{"n_layer": 9, "d_model": 160, "n_experts": 16, "experts_per_token": 2, "d_expert": 96, "d_shared_expert": 128, "activation": "clamped_swiglu", "moe_layers": [0, 1, 2, 3, 4, 5, 6, 7, 8], "router_score": "softmax", "normalize_top_k": true, "routed_scale": 1.0, "balance_loss": 0.00334, "balance_bias": false, "shared_expert_gate": true, "init_std_router": 0.0164, "lr_router": 0.00179, "n_head": 5, "n_kv_head": 5, "head_dim": 32, "vocab_size": 8192, "norm": "rmsnorm", "norm_place": "out", "norm_eps": 1e-06, "positions": "rope", "rope_base": 10000.0, "rope_fraction": 0.25, "qk_norm": true, "attn_scale": 0.177, "tie_embeddings": true, "parallel_block": false, "init": "normal", "init_std_qkv": 0.0446, "init_std_o": 0.0105, "init_std_up": 0.0446, "init_std_down": 0.00629, "optimizer": "muon_variant", "lr": 0.00367, "lr_mult_down": 0.7, "beta1": 0.93, "lr_head": 0.00936, "grad_clip": 1.0, "warmup_steps": 50, "schedule": "wsd", "decay_fraction": 0.758, "decay_shape": "linear", "final_lr_fraction": 0.1, "batch_tokens": 65536, "seq_len": 256, "doc_mask": false, "train_tokens": 667500000, "steps": 10186, "dataset": "wikipedia_en"}
Below are experts of layer 2 (counted from 0) of a mixture-of-experts language model. Rows are named router (the router's row for the expert) and show model dimensions 120-159. Each number is 128 + 24 x the weight over its row's rms, rounded and kept within 0 to 255.
Before each expert's rows: "raises" lists some tokens whose logits its average output raises strongly, later layers aside. This comes from a sample of Wikipedia text that the model never trained on.

# expert 10
raises: " being", " among", " in", " |"
router [147 130 120 141 108 138  78 133 110 118 128 133 145  84 138 116 131 109 124 155 177 102 124 158 148 136 129 108 152 101 141  77 179 114 118  92 104 144  91 128]

# expert 0
raises: "ward", ".)", "wards", ".;", "aran"
router [ 97 133 136 130 131 114 147 144 123 117  81 125 186 143 118 117 154 100 137  75 101 131 172 105  79 166 167 144 116 129 103 158 128 189 136 127 126 125 120 136]

# expert 1
raises: " of", ":", ",", " |", ".", " to"
router [ 84 157 133 111 124 112 116 111 132 179 141 140 115 137 154 106  97 152 120  88  98 135 103 108 176 121 134 104  71 138 152 128 113 134 104 142 118 107 171 157]

# expert 4
raises: "P", "Q", "IC", "I", "M", "BC"
router [117 142 134 113 160 128 112 138 115 181 109 152  75  80 138 133 175 104 163  71 144 154 134 124  69 162  88 114 105 122 137 127 149 141 137 102 107 102 119 137]

# expert 5
raises: ",", "'s", ".", " to", ";", "\n"
router [160  97 124 131 167 145 121 152 105 129 158 105 112  73 116 152  64 120 107 169 158  96 112 130 116 116 133 118 155 144  85  95 120 130 156 114  98 153 133 130]

# expert 14
raises: " the", "ner", " a", " their"
router [128 145 157  94 117 165 116 143 101  97 119 148 111 127 127 154 144 134 114 146 101 165 156  90 100 134 120 138 117 193 121 103 112 114 124 166 155 149  84 138]

# expert 3
raises: " They", " =\n\n", " That", " He", " However", " On"
router [145 154 160 142 110 131 121 109 107 104 119 119 157 126 142 152 105 126 114 130 157 164 110 119  82  63 129 116 105 109 150 166 109 101 127 126 124  93  78 134]

# expert 6
raises: "en", "i", "ol", "ed", "old", "at"
router [114 126 134 135 106  87 118 134 145 141 168 119 139 118  98 124 128 113 130 151 113  95 151 128  94 111 116 136 141 126 108 120  99 195 121 140 161 138 152  84]

# expert 9
raises: "est", "y", "att"
router [174 102 102 109 128 108 125 143 163  77 140  84 155 130 166 124  66  89 117 150 124 166 101 145  95 103 124 160 137 135 139 103 155 103 135 148 132 130 184 137]

# expert 11
raises: ".", ",", " and", ";", " in", " of"
router [148 116  96 161 139 134 154 127 155 105 109 149 178 130  83  96 129 181  59 124 112 138  87 109 130 162 158 126 147 116  99 136 168 102 119 135 116 138  68 178]